Below are experts of layer 4 (counted from 0) of a mixture-of-experts language model. Rows are named router (the router's row for the expert) and show model dimensions 192-383. Each number is 200 + 30 x the weight over its row's rms, rounded and kept within 0 to 999.
After each expert's rows: a language model's description of what the expert responds to. This comes from a sample of Wikipedia text that the model never trained on.

# expert 31
router,254,236,228,256,217,211,189,230,212,155,220,189,189,149,147,218,209,166,190,226,177,171,209,157,156,100,162,229,193,191,196,207,180,201,209,190,199,175,231,215,236,170,232,186,219,183,206,214,243,185,197,197,155,193,225,218,223,207,200,178,154,223,181,174,228,182,199,237,273,194,129,211,164,215,216,209,226,165,201,213,222,216,184,231,159,147,192,202,204,230,190,193,164,234,155,250,255,128,189,220,190,233,215,215,183,184,178,207,207,250,225,211,169,155,199,161,198,226,201,143,214,204,158,181,209,172,167,176,207,197,194,239,208,212,151,207,190,178,275,217,200,141,210,228,260,220,198,184,220,141,155,170,221,193,246,224,202,232,178,175,186,196,230,201,207,179,238,198,235,223,169,181,183,187,225,232,209,187,139,227,204,184,154,197,251,224,210,174,159,204,179,250
Digits in numbers, years

# expert 26
router,260,197,216,212,178,192,248,208,196,202,164,237,145,173,174,212,202,124,149,260,173,240,187,189,184,187,185,181,200,183,174,167,253,218,156,233,213,202,250,242,224,218,243,184,210,170,236,225,236,181,189,208,154,199,254,223,252,222,221,199,190,261,185,194,197,208,250,177,229,193,165,227,205,182,189,217,198,182,213,217,202,143,208,184,258,207,220,174,209,203,195,174,233,192,174,229,196,207,202,168,222,206,206,211,223,154,168,167,219,258,157,181,180,165,127,168,190,198,183,176,238,249,177,236,179,170,176,183,161,162,201,231,210,284,224,238,204,170,248,202,202,189,160,191,215,204,179,230,191,202,187,183,226,171,191,189,168,176,203,224,196,239,171,180,186,168,247,199,203,204,214,187,204,220,219,169,193,188,232,212,166,235,197,205,214,124,174,139,187,210,205,166
Common nouns after articles

# expert 61
router,228,190,199,212,204,162,203,225,159,193,201,199,194,149,212,208,226,165,172,211,198,160,216,222,175,178,132,211,123,210,199,136,212,195,187,206,224,172,198,232,230,191,186,252,222,263,208,248,183,230,243,207,157,204,169,131,214,153,146,236,189,204,164,239,248,228,284,167,215,225,146,237,183,248,248,237,243,214,244,210,229,176,220,164,145,204,237,175,164,209,191,224,194,152,183,247,204,154,192,198,248,234,225,217,200,157,208,196,258,197,151,196,177,150,216,196,208,251,193,158,249,217,197,221,158,233,166,233,195,202,207,233,247,221,160,186,205,175,260,227,225,179,111,188,207,198,177,222,216,215,190,85,223,177,239,218,174,221,194,259,178,229,219,209,201,189,205,187,249,227,193,219,237,200,210,183,216,174,200,202,199,213,185,198,216,179,196,190,231,176,150,201
Prepositions opening phrases

# expert 6
router,200,260,201,207,190,236,232,258,171,172,206,237,124,155,126,213,199,169,147,217,202,188,151,176,185,196,177,217,200,193,220,158,195,212,186,185,208,177,238,226,257,225,233,201,235,208,184,190,212,195,184,206,148,183,256,223,244,197,205,185,165,237,210,235,226,268,230,183,242,177,160,239,171,215,214,205,200,166,197,243,208,155,206,238,224,162,203,213,229,209,205,180,236,271,141,155,169,188,242,160,281,183,243,205,189,190,174,164,216,238,205,188,218,182,215,196,166,175,156,159,218,203,188,234,221,158,195,201,181,204,132,216,173,193,226,208,209,170,254,217,177,184,188,216,249,190,197,215,194,204,198,177,233,212,228,220,218,165,151,195,198,197,204,190,171,146,223,177,232,175,199,177,227,189,249,169,202,236,161,195,200,195,156,204,161,149,198,178,195,232,155,182
Place and nationality modifiers

# expert 33
router,255,217,130,201,239,183,172,201,197,185,201,251,169,181,104,238,213,191,171,206,155,193,186,188,200,150,153,258,183,135,254,145,224,232,188,173,240,192,225,259,268,174,191,181,200,198,178,212,192,216,222,147,183,173,224,197,217,196,199,196,191,215,209,226,238,253,216,169,247,235,138,169,152,255,231,179,202,168,208,219,201,193,200,234,191,165,210,172,188,178,221,152,251,193,173,210,179,177,203,151,242,219,225,231,178,154,186,158,208,223,200,172,234,179,220,187,141,230,149,141,273,197,194,244,205,175,193,205,198,197,164,214,175,241,213,228,213,149,198,211,215,204,174,183,210,209,167,194,228,199,195,135,241,204,234,168,197,175,171,225,217,228,169,179,161,195,241,131,194,182,197,161,196,185,266,218,153,234,185,200,191,178,188,214,203,163,156,239,215,181,180,185
Given names, name starts

# expert 58
router,234,179,141,183,254,227,187,215,181,160,217,231,190,188,123,200,222,185,196,181,144,230,197,165,180,164,139,236,169,193,230,186,231,225,187,164,182,219,220,239,249,178,201,200,209,229,190,218,206,170,209,179,140,208,238,218,204,215,201,178,158,225,170,224,234,243,228,157,219,253,125,207,189,220,216,193,246,196,210,225,213,201,183,226,185,215,227,207,209,215,207,199,224,223,117,203,175,181,226,167,243,188,228,216,221,153,202,184,189,229,227,225,254,197,221,159,158,233,162,153,235,209,182,261,218,173,208,171,173,205,136,201,170,213,195,225,218,165,180,239,219,161,198,174,198,245,169,206,226,206,226,121,227,188,235,172,162,204,147,217,209,182,181,173,155,180,193,180,226,200,217,173,224,175,245,221,156,220,167,224,189,208,189,160,185,116,166,206,246,182,181,202
Name beginnings

# expert 4
router,245,165,197,225,179,210,179,222,162,200,202,242,202,168,183,244,254,159,145,218,172,207,171,197,143,148,161,237,201,207,189,219,190,235,159,201,210,196,254,243,190,150,160,170,223,211,218,252,228,189,214,174,167,208,181,222,221,200,165,268,172,204,149,195,229,223,261,257,232,236,188,188,190,171,229,245,250,194,245,240,210,184,153,202,242,207,174,204,192,213,190,208,209,193,183,204,265,189,166,206,210,222,273,213,246,225,189,144,184,238,219,237,190,180,177,175,191,226,186,168,194,245,201,181,185,195,164,151,172,178,182,210,179,234,165,222,189,200,245,249,285,192,165,235,242,202,190,172,196,201,166,184,214,206,216,189,134,233,197,242,133,255,141,183,240,186,156,218,269,170,232,190,198,186,210,270,195,143,187,193,191,193,165,195,238,158,236,194,285,181,225,216
Possessive preposition of

# expert 53
router,260,182,171,213,183,231,169,194,184,178,222,194,210,164,194,245,204,175,196,217,194,219,200,156,152,151,165,231,157,180,165,143,209,251,214,168,219,188,243,228,223,200,229,195,214,230,211,233,202,188,225,211,151,201,214,189,201,227,200,261,163,208,149,189,216,214,225,171,218,180,157,246,220,184,216,188,263,180,210,250,247,175,232,180,192,227,224,232,150,232,153,188,233,190,185,216,172,171,173,222,232,205,203,188,215,161,205,151,187,189,176,277,219,185,163,172,200,238,162,185,251,237,173,227,182,216,201,241,158,130,189,187,213,209,183,207,238,193,187,218,186,132,193,202,217,229,158,150,224,151,233,177,199,232,179,229,188,185,201,210,247,225,153,196,179,139,182,130,207,165,234,249,169,194,241,257,192,169,168,196,187,229,182,165,197,108,147,200,229,200,148,204
Capitalized name onsets

# expert 45
router,183,211,208,225,168,263,184,228,166,162,197,184,190,198,187,196,243,202,138,224,251,223,234,189,192,183,184,193,221,217,195,218,158,254,197,189,231,223,191,173,171,198,208,223,248,235,206,218,228,215,233,169,187,234,231,172,249,124,188,217,170,191,192,248,216,227,221,183,195,181,160,279,216,180,137,193,241,196,216,219,202,169,164,180,193,226,204,215,195,169,162,222,174,173,138,194,199,197,206,212,178,171,224,230,233,201,133,183,195,237,192,239,218,137,186,151,175,213,171,180,150,222,157,281,224,164,180,180,177,183,238,200,212,259,207,220,236,157,249,244,176,200,177,213,204,227,250,181,228,193,230,222,182,180,249,173,174,180,179,189,168,168,210,180,186,184,192,234,245,233,222,210,237,171,170,203,187,108,206,201,179,238,163,195,278,183,143,196,245,210,214,233
Surname endings, brackets

# expert 59
router,170,189,253,201,159,211,194,238,150,166,268,229,160,175,205,232,234,220,171,211,190,195,191,178,206,163,158,185,192,206,223,215,166,220,203,200,246,210,192,191,203,186,186,204,235,240,237,222,208,187,197,189,172,253,239,167,205,141,179,198,223,209,174,220,244,226,220,185,250,247,145,219,188,174,161,159,218,203,226,241,197,194,187,229,198,206,201,245,176,197,180,220,187,156,178,192,245,210,226,200,242,239,224,223,234,201,201,178,187,227,204,263,239,151,205,197,160,221,147,162,196,205,174,221,272,173,140,194,175,224,214,242,198,273,218,202,198,148,232,219,200,205,191,231,175,186,219,198,200,226,204,217,176,205,246,196,219,219,176,229,142,175,220,197,212,198,187,248,261,198,210,216,239,200,166,168,180,180,226,195,184,210,221,171,219,146,142,171,259,181,166,179
Name endings

# expert 15
router,229,185,192,195,241,185,209,218,196,213,194,179,196,182,130,208,212,171,163,200,160,200,245,187,184,164,187,208,196,213,234,188,192,233,207,190,212,182,222,222,275,216,208,209,209,211,191,175,173,222,202,235,162,192,170,221,217,244,212,205,178,227,178,202,228,243,235,157,210,253,168,261,189,268,163,213,207,188,190,199,224,203,169,180,191,214,192,167,200,163,174,174,196,226,191,204,205,172,206,155,255,228,197,237,246,167,195,178,217,243,191,217,238,217,173,135,191,213,197,175,245,202,183,216,191,209,171,214,132,187,125,191,184,215,223,205,244,180,170,182,210,155,215,154,236,231,181,210,208,172,177,154,238,169,244,133,244,211,172,181,243,201,169,219,171,192,244,145,247,171,247,186,169,165,232,198,173,195,177,242,153,220,214,156,193,137,179,199,177,216,180,226
Pronouns, word-initial capitals

# expert 44
router,178,224,162,268,216,181,194,210,136,224,219,198,215,164,189,200,223,182,184,213,174,200,229,176,150,154,158,226,207,206,215,124,194,170,268,241,266,194,217,165,213,171,135,242,192,250,153,229,199,224,235,186,168,190,178,121,233,157,148,216,226,187,198,268,256,200,233,181,209,183,171,235,176,261,232,206,227,177,247,218,214,174,233,233,179,150,231,232,249,221,223,178,225,219,170,217,189,147,194,212,190,196,241,176,204,168,146,170,208,211,211,197,222,179,219,192,228,211,153,179,239,223,206,254,184,242,175,221,201,227,186,187,187,245,202,194,218,145,237,204,195,197,130,195,216,201,171,197,221,203,166,169,214,176,207,183,223,181,196,191,198,250,182,212,185,208,170,172,243,216,181,205,224,143,233,245,230,198,149,163,161,262,179,191,177,201,226,169,221,135,202,216
Prepositions, modals, table pipes

# expert 3
router,203,151,219,207,193,241,191,235,175,172,210,217,169,151,160,273,247,191,167,222,174,206,204,162,145,170,162,197,204,223,282,167,178,191,186,168,180,266,204,211,230,189,183,192,201,228,197,223,260,162,214,151,85,184,226,158,218,185,181,200,152,248,189,187,237,222,244,228,217,220,168,197,226,198,241,214,240,197,190,244,208,175,220,207,192,228,192,195,198,218,164,177,223,189,165,193,170,176,145,197,216,179,229,222,196,218,196,204,175,215,207,202,197,177,252,185,232,186,186,120,195,183,130,209,208,234,197,179,214,195,189,235,184,200,208,180,266,140,252,218,246,193,163,170,196,203,166,133,218,232,206,202,187,219,242,195,237,226,165,226,136,195,180,229,192,182,205,238,251,201,181,205,185,196,237,208,206,230,172,213,166,191,171,179,232,189,211,218,223,223,216,207
Table header cells

# expert 36
router,221,262,176,185,198,168,208,192,198,149,176,249,205,175,160,202,219,184,149,189,154,200,181,203,185,237,180,230,208,172,212,173,218,194,202,190,231,204,197,228,187,196,210,190,223,197,213,229,222,188,208,207,197,176,180,208,237,150,223,212,210,202,204,165,204,258,221,159,226,207,143,225,179,201,226,212,238,194,173,217,198,199,232,186,173,184,192,181,210,270,184,181,218,254,181,166,198,131,192,176,189,217,199,224,231,189,136,171,175,236,224,185,208,162,277,171,248,233,178,198,188,207,183,256,178,224,167,254,163,121,170,212,210,250,194,227,216,206,279,218,166,159,190,195,189,187,119,187,232,172,209,195,217,210,229,178,241,193,147,282,145,204,190,180,193,206,156,203,214,206,242,184,174,189,243,231,153,199,153,236,175,191,208,162,145,179,222,188,197,170,219,174
Determiners and prenominal adjectives

# expert 16
router,251,254,183,224,199,181,217,257,154,107,248,227,195,191,198,157,180,185,167,206,236,165,138,198,202,138,168,240,183,214,213,127,165,195,203,221,200,186,247,185,214,145,202,177,234,253,227,191,186,212,220,201,164,169,212,227,247,173,169,220,187,230,199,217,210,205,205,231,221,221,132,262,169,212,181,264,242,191,207,190,238,157,219,180,239,187,154,231,178,178,172,201,238,196,178,241,210,198,150,162,227,255,226,210,256,203,171,160,227,231,160,240,193,140,173,156,201,208,186,182,237,247,167,220,203,220,168,166,204,169,196,246,215,242,147,254,199,184,271,237,192,152,206,252,249,204,217,202,191,180,175,197,227,190,241,219,217,180,178,213,185,199,167,200,198,177,224,187,268,232,230,196,194,180,196,181,125,155,191,237,201,203,195,219,218,185,205,212,213,203,209,174
Number-final digits

# expert 20
router,207,237,250,213,189,238,209,211,178,164,198,227,209,152,150,271,234,150,174,211,170,210,185,185,175,223,183,246,190,237,192,163,184,217,234,188,216,201,192,226,200,174,195,231,236,192,234,202,233,246,222,183,209,224,259,187,259,178,161,258,133,247,172,168,226,198,242,197,224,286,182,236,192,159,211,198,214,192,222,205,215,174,224,189,186,181,200,180,193,229,206,231,185,155,187,187,223,164,178,247,175,228,230,231,237,187,203,165,172,254,172,179,223,157,230,157,208,213,178,187,169,216,147,226,177,171,126,232,176,188,188,228,188,256,227,216,231,222,250,187,190,142,223,225,224,247,171,170,242,173,181,174,222,216,267,221,203,194,137,239,140,202,109,185,212,198,179,202,206,196,238,189,194,166,200,173,199,167,172,205,153,227,202,159,167,179,146,211,228,175,239,136
Determiners before nouns

# expert 2
router,214,213,200,191,173,195,221,212,183,174,186,221,182,166,188,245,192,155,159,193,210,182,218,186,160,186,187,208,201,181,190,203,186,198,193,206,237,235,258,229,218,165,192,189,242,181,248,195,189,211,223,208,190,223,207,210,252,180,186,271,191,241,185,186,195,228,202,226,238,183,196,242,153,160,179,238,214,198,213,239,221,224,211,230,222,211,205,223,211,193,205,155,198,172,182,174,258,232,229,203,209,201,240,175,223,195,149,210,187,257,195,217,192,155,184,173,183,186,166,188,237,199,135,183,210,165,160,155,168,196,207,208,235,243,207,211,194,178,249,243,190,168,190,251,241,206,231,204,210,157,134,210,202,148,221,194,213,182,167,210,191,210,167,205,215,195,235,243,247,229,203,143,225,193,179,221,184,131,237,211,123,202,192,175,198,141,129,183,271,190,193,217
Institution name heads

# expert 55
router,228,171,227,230,282,234,228,249,178,196,230,185,208,170,234,191,223,194,197,230,196,236,225,203,130,172,182,196,219,213,231,97,216,211,184,199,219,232,190,192,179,171,153,203,242,246,220,203,184,199,250,207,118,199,217,193,219,167,146,238,221,234,201,176,232,227,214,179,187,219,153,207,212,206,210,198,250,147,190,248,207,134,191,147,161,244,146,165,147,179,147,212,214,152,146,173,217,178,147,204,169,190,252,229,226,179,190,172,254,238,172,231,171,187,168,146,194,242,220,162,215,232,138,226,199,194,165,200,188,174,171,223,216,249,186,216,242,162,245,203,182,196,142,246,228,233,206,223,195,223,218,197,236,193,199,208,190,234,186,202,182,210,188,186,219,183,195,210,203,205,201,212,220,161,245,231,161,148,165,239,184,217,194,178,165,235,208,211,154,237,167,176
Mid-row cell separators

# expert 25
router,245,263,172,240,196,227,246,222,163,178,226,161,183,190,223,194,224,188,196,212,197,154,208,193,173,179,192,214,210,219,225,159,253,206,239,214,196,131,216,167,244,154,155,198,231,235,193,242,217,210,228,174,187,184,193,190,214,160,145,257,193,197,193,209,200,193,194,174,200,161,172,215,206,232,177,263,220,208,171,241,236,195,214,178,200,157,197,218,258,256,201,133,196,196,204,182,211,160,160,257,254,197,211,223,231,155,199,199,216,211,188,209,178,191,257,152,228,223,192,154,227,287,179,211,245,224,198,206,190,161,173,240,235,239,199,224,249,187,201,218,188,130,145,217,216,217,204,165,221,185,191,160,193,194,203,199,225,201,180,181,155,228,187,185,215,188,169,164,220,199,187,185,179,148,216,220,195,182,188,227,187,160,182,192,229,139,208,155,195,226,190,216
Narrative action verbs

# expert 27
router,207,201,224,211,154,221,221,187,189,186,238,220,137,184,209,248,202,198,190,213,166,223,235,187,187,165,158,192,182,204,175,199,180,267,184,175,268,228,218,216,221,179,212,220,238,221,242,176,225,167,191,172,167,242,211,180,227,135,204,219,215,212,154,201,232,208,230,205,217,191,194,211,175,184,186,193,201,194,218,228,207,190,177,186,220,186,238,194,181,189,227,184,157,201,155,190,257,220,209,209,189,223,233,217,214,187,174,193,195,197,172,259,211,133,157,210,150,219,175,172,255,204,163,223,212,155,165,207,195,212,214,233,204,261,211,183,201,142,233,203,237,187,176,222,173,196,209,210,232,234,233,191,171,190,224,238,232,204,168,204,195,183,236,200,166,179,219,255,250,198,189,147,228,199,189,180,193,189,224,166,153,249,206,188,216,129,172,194,235,193,171,223
Heads of name phrases

# expert 43
router,231,193,213,202,180,223,195,263,155,198,205,221,193,152,167,256,224,179,164,169,187,229,187,219,160,147,172,228,161,190,192,186,183,225,194,194,192,222,241,230,256,177,226,227,193,199,199,204,171,202,200,202,136,224,216,175,213,202,183,237,213,185,199,212,242,232,276,173,238,229,190,231,189,252,183,230,210,189,209,208,205,226,191,171,197,185,206,213,165,180,203,161,190,255,192,197,249,186,194,190,223,203,219,234,218,174,209,219,204,233,214,218,192,185,225,191,161,253,189,171,226,202,163,213,229,175,161,223,182,178,176,216,169,208,198,221,223,160,232,231,186,167,167,202,208,254,221,192,173,182,164,161,227,198,233,174,170,198,185,172,202,192,184,222,213,138,189,197,218,203,164,174,182,162,180,161,149,149,165,198,168,222,201,208,196,144,102,197,182,195,231,179
Capital letters, acronyms

# expert 41
router,208,218,204,234,148,214,258,236,154,192,239,207,193,128,179,206,228,176,184,226,203,248,173,181,165,158,148,194,180,234,182,188,186,219,217,151,241,259,181,192,233,182,164,195,259,267,212,254,207,169,209,118,177,193,211,159,205,152,205,195,165,230,193,239,210,220,222,211,219,232,200,212,161,237,204,186,198,204,220,207,208,203,241,172,193,145,227,227,173,251,141,172,201,261,214,229,229,188,192,155,255,229,219,220,214,185,244,177,218,231,154,236,163,146,180,227,224,212,198,181,208,222,211,184,148,231,190,225,196,164,218,273,227,225,226,211,188,171,212,205,201,178,196,191,221,198,153,183,210,212,145,161,225,238,253,258,170,167,197,217,149,252,182,189,230,196,216,207,239,171,226,201,219,162,203,153,222,204,198,138,160,165,195,185,169,183,206,204,215,178,171,157
Sentence-opening words

# expert 34
router,203,223,194,190,189,261,178,275,208,143,255,236,161,165,167,214,234,199,198,255,208,216,219,234,171,191,167,230,191,229,220,116,206,188,221,87,189,217,183,214,216,184,181,197,251,231,235,200,250,202,157,180,125,176,239,196,234,147,216,199,117,213,223,166,229,221,270,199,235,203,162,194,200,196,231,187,262,218,213,264,200,171,209,168,179,217,194,182,210,245,136,208,176,190,135,164,176,203,164,187,202,220,236,241,231,189,205,189,267,226,161,231,205,144,209,166,201,226,232,140,198,189,93,212,215,169,189,154,195,132,200,250,178,218,158,212,205,206,250,224,162,187,146,227,213,202,147,201,185,198,183,144,239,222,231,210,195,208,200,194,141,190,206,176,187,175,263,160,259,241,240,178,174,214,229,193,211,235,159,223,173,189,185,207,203,206,221,219,184,208,197,196
Table cell values

# expert 40
router,202,197,183,217,186,262,192,241,174,186,224,161,202,167,215,208,245,165,158,206,218,199,195,196,204,178,190,237,192,199,169,185,238,201,214,223,244,169,225,189,261,153,190,262,233,230,189,180,169,187,234,222,187,241,211,173,251,162,142,265,198,226,174,208,205,245,238,203,208,162,208,260,227,201,177,189,235,206,193,199,205,241,190,200,211,187,206,194,186,240,140,183,198,201,159,208,204,171,194,217,211,194,201,232,189,182,185,178,188,234,193,228,206,183,184,138,212,251,167,141,170,307,186,268,238,231,164,220,151,214,186,196,236,244,153,233,247,164,227,189,171,180,209,203,247,216,232,100,246,210,206,243,220,202,229,173,216,170,160,219,154,180,192,202,230,182,194,187,243,154,236,220,247,173,147,224,219,175,204,169,121,164,143,172,245,169,163,218,171,193,227,208
Biography verbs and headings

# expert 7
router,190,200,168,225,180,170,213,208,183,202,161,213,198,193,153,197,221,198,184,233,164,224,212,153,148,161,168,245,177,240,187,193,176,232,225,170,211,203,227,216,191,148,142,212,222,243,149,218,220,252,169,166,153,174,188,180,228,163,218,220,199,251,200,231,238,197,207,249,193,190,199,252,142,225,258,187,241,179,248,189,199,200,258,153,238,153,240,193,183,185,159,122,216,244,186,209,231,168,156,193,204,236,224,170,255,185,172,196,213,209,189,270,181,192,172,214,195,281,200,225,221,257,191,263,179,206,180,211,217,186,191,274,196,241,216,215,172,173,237,233,193,183,225,213,245,221,156,218,214,179,176,175,277,192,213,208,215,161,205,242,187,199,180,193,232,196,218,178,265,175,214,157,216,159,236,174,194,226,162,147,157,212,177,168,192,198,153,201,230,165,192,193
Row-start table pipes

# expert 49
router,233,277,176,236,220,194,215,203,225,178,240,188,183,182,100,190,235,164,175,230,136,236,168,212,179,176,194,179,188,216,239,167,179,210,156,159,176,235,245,218,245,121,173,189,211,235,162,184,229,255,230,213,163,175,160,180,239,227,254,218,186,224,159,205,235,252,210,153,244,207,156,221,138,202,186,226,223,146,236,214,234,159,202,218,235,235,245,212,191,210,177,171,196,258,149,144,185,187,164,144,317,188,162,190,230,211,163,164,182,207,199,212,230,157,199,200,160,202,196,205,187,192,180,186,208,187,174,215,186,189,177,210,189,207,155,191,199,179,240,189,199,187,223,187,257,194,173,189,220,217,189,193,242,187,246,185,198,179,164,229,213,197,168,185,188,199,213,156,217,185,227,168,169,162,230,202,159,220,162,235,224,168,195,156,159,182,169,149,229,177,180,200
Infobox field values

# expert 23
router,251,223,277,239,164,200,225,220,199,200,209,254,160,142,179,212,209,153,199,245,197,231,193,198,170,208,147,227,198,219,209,185,232,197,225,217,204,200,212,250,203,201,179,196,211,199,251,230,231,212,242,199,162,213,213,155,237,182,235,213,170,290,184,172,170,210,204,199,221,238,174,251,151,205,175,223,208,199,190,158,210,154,243,177,230,222,203,168,171,206,204,205,237,175,199,211,190,186,188,225,183,216,236,238,232,169,186,202,205,267,178,253,193,193,230,202,217,221,192,177,228,217,200,224,171,165,144,213,172,148,231,224,213,263,243,233,200,177,267,188,218,137,188,252,187,224,173,209,253,207,191,180,232,208,222,210,207,223,149,265,155,223,216,200,181,154,192,188,199,205,230,153,181,185,182,172,158,191,179,200,148,254,220,215,185,195,197,143,168,166,189,179
Articles and superlatives

# expert 60
router,225,207,187,248,177,195,198,199,161,181,205,195,248,152,181,193,227,193,188,220,221,226,165,180,158,170,157,231,178,250,211,176,183,192,140,166,208,211,246,230,179,184,169,233,230,217,203,261,232,246,214,183,206,198,168,167,192,196,202,211,230,237,165,131,197,247,203,191,229,216,112,225,172,207,203,193,255,135,238,204,200,156,201,199,194,222,172,150,181,175,168,182,172,181,161,227,227,155,165,235,183,261,234,209,191,195,167,178,216,203,198,230,284,178,179,207,195,213,213,198,174,243,148,239,186,246,195,193,174,178,189,235,186,232,201,196,219,184,226,179,229,191,145,222,214,236,216,155,247,234,183,195,216,207,234,187,245,229,194,166,172,241,201,215,175,193,253,205,218,228,189,179,168,169,202,229,169,158,136,204,204,251,162,185,180,218,218,194,236,196,163,207
Table pipes and headings

# expert 8
router,201,238,202,243,219,159,196,237,178,179,159,194,163,176,170,187,229,195,196,254,187,210,173,132,212,172,127,216,201,210,268,191,209,208,171,189,171,222,237,188,238,196,143,168,184,211,201,231,192,198,234,162,174,164,215,240,235,168,240,227,182,194,168,170,227,243,236,192,220,213,123,223,173,216,187,174,243,193,277,209,228,187,197,192,213,141,179,204,152,234,194,224,236,237,168,207,207,158,188,169,192,294,208,227,246,184,205,179,195,203,179,237,186,164,188,188,229,192,159,176,230,246,186,206,161,223,145,211,206,161,216,262,240,204,171,224,201,165,282,189,240,164,165,205,202,192,157,169,226,154,179,196,205,171,278,206,183,212,207,207,134,223,213,186,187,172,187,215,214,187,210,248,150,199,243,188,135,170,171,224,243,166,213,187,190,201,236,200,159,239,174,186
Quantifiers and numbers

# expert 52
router,186,241,181,178,175,208,233,230,223,187,216,228,187,172,202,172,237,189,146,202,178,210,213,260,169,148,183,195,149,199,154,196,186,190,187,176,226,206,204,246,199,107,196,175,243,248,212,197,268,234,234,172,209,150,225,193,247,206,167,249,169,188,212,184,226,218,237,188,246,185,185,220,216,228,143,193,230,194,211,199,210,141,173,216,209,180,246,218,215,217,201,202,210,169,186,189,225,157,188,231,228,185,256,232,217,238,184,185,224,280,179,233,169,187,159,170,202,164,214,208,173,217,168,165,205,159,140,159,153,197,201,196,217,226,232,212,195,192,249,130,170,179,192,219,187,186,219,242,232,187,190,214,260,180,276,208,201,242,153,222,161,163,166,191,208,186,235,151,248,233,214,227,224,152,202,236,183,215,131,243,180,224,222,157,196,158,191,160,228,174,193,223
Article opening definitions

# expert 63
router,237,219,231,242,197,242,157,252,205,168,260,204,175,161,173,202,223,211,167,258,181,206,209,148,181,140,152,224,168,172,183,181,169,204,200,189,183,150,223,187,215,152,203,176,223,259,228,215,218,150,231,175,126,244,241,206,230,197,160,247,182,211,191,223,262,205,210,239,253,237,145,252,214,187,265,257,252,162,216,201,230,204,183,179,220,176,156,212,157,233,114,202,212,222,164,214,234,208,169,198,220,224,194,217,213,192,202,210,227,252,213,234,203,164,201,140,205,191,197,138,211,216,168,237,211,162,167,172,228,191,188,250,194,210,145,241,195,184,242,195,199,174,194,189,273,247,206,164,193,156,189,195,206,221,232,226,172,193,195,206,203,199,152,217,167,168,216,207,226,231,241,202,174,177,212,213,203,174,191,211,202,203,185,209,244,197,191,186,177,203,198,188
Digits in numbers

# expert 11
router,223,221,234,211,233,189,228,221,152,237,178,200,207,150,248,237,199,222,189,238,221,189,260,192,140,192,130,200,147,198,225,169,218,217,175,180,200,207,212,191,215,219,164,220,218,255,226,251,204,154,223,221,201,182,183,224,241,152,174,234,168,226,194,184,195,227,244,217,217,209,195,243,237,246,192,253,255,220,215,193,211,227,214,219,214,191,224,163,207,189,193,183,205,159,213,209,217,177,163,215,196,224,205,206,185,164,226,212,216,245,185,216,208,181,172,166,233,190,222,157,248,294,175,225,204,200,190,175,216,204,164,260,218,246,201,206,214,195,240,215,210,175,139,200,210,231,200,148,227,231,226,152,182,161,228,223,170,240,151,266,170,259,232,183,156,195,237,224,227,201,187,160,219,204,194,209,207,138,213,198,209,175,213,223,247,192,217,163,178,220,190,196
Time-frame prepositions

# expert 0
router,206,219,192,266,228,223,179,241,188,186,193,196,196,156,229,177,222,237,157,200,190,199,214,202,195,151,211,217,146,182,205,162,230,209,264,147,202,163,192,191,228,206,196,244,249,232,203,203,197,175,217,190,181,206,203,199,254,142,179,217,145,233,200,204,220,205,230,158,190,179,150,216,177,222,158,229,229,176,221,247,233,190,187,196,193,162,200,211,227,202,177,174,192,181,170,264,182,173,143,240,229,242,171,190,246,186,190,173,207,194,227,185,157,164,191,195,196,223,177,190,228,247,151,208,185,186,175,165,180,130,231,256,215,286,217,209,214,170,220,190,153,169,186,163,226,239,183,146,241,226,182,210,216,192,214,169,166,234,171,229,125,217,222,198,172,192,183,193,202,176,192,192,176,187,214,244,169,206,157,217,182,224,173,197,239,159,184,218,162,199,188,200
Auxiliary and linking verbs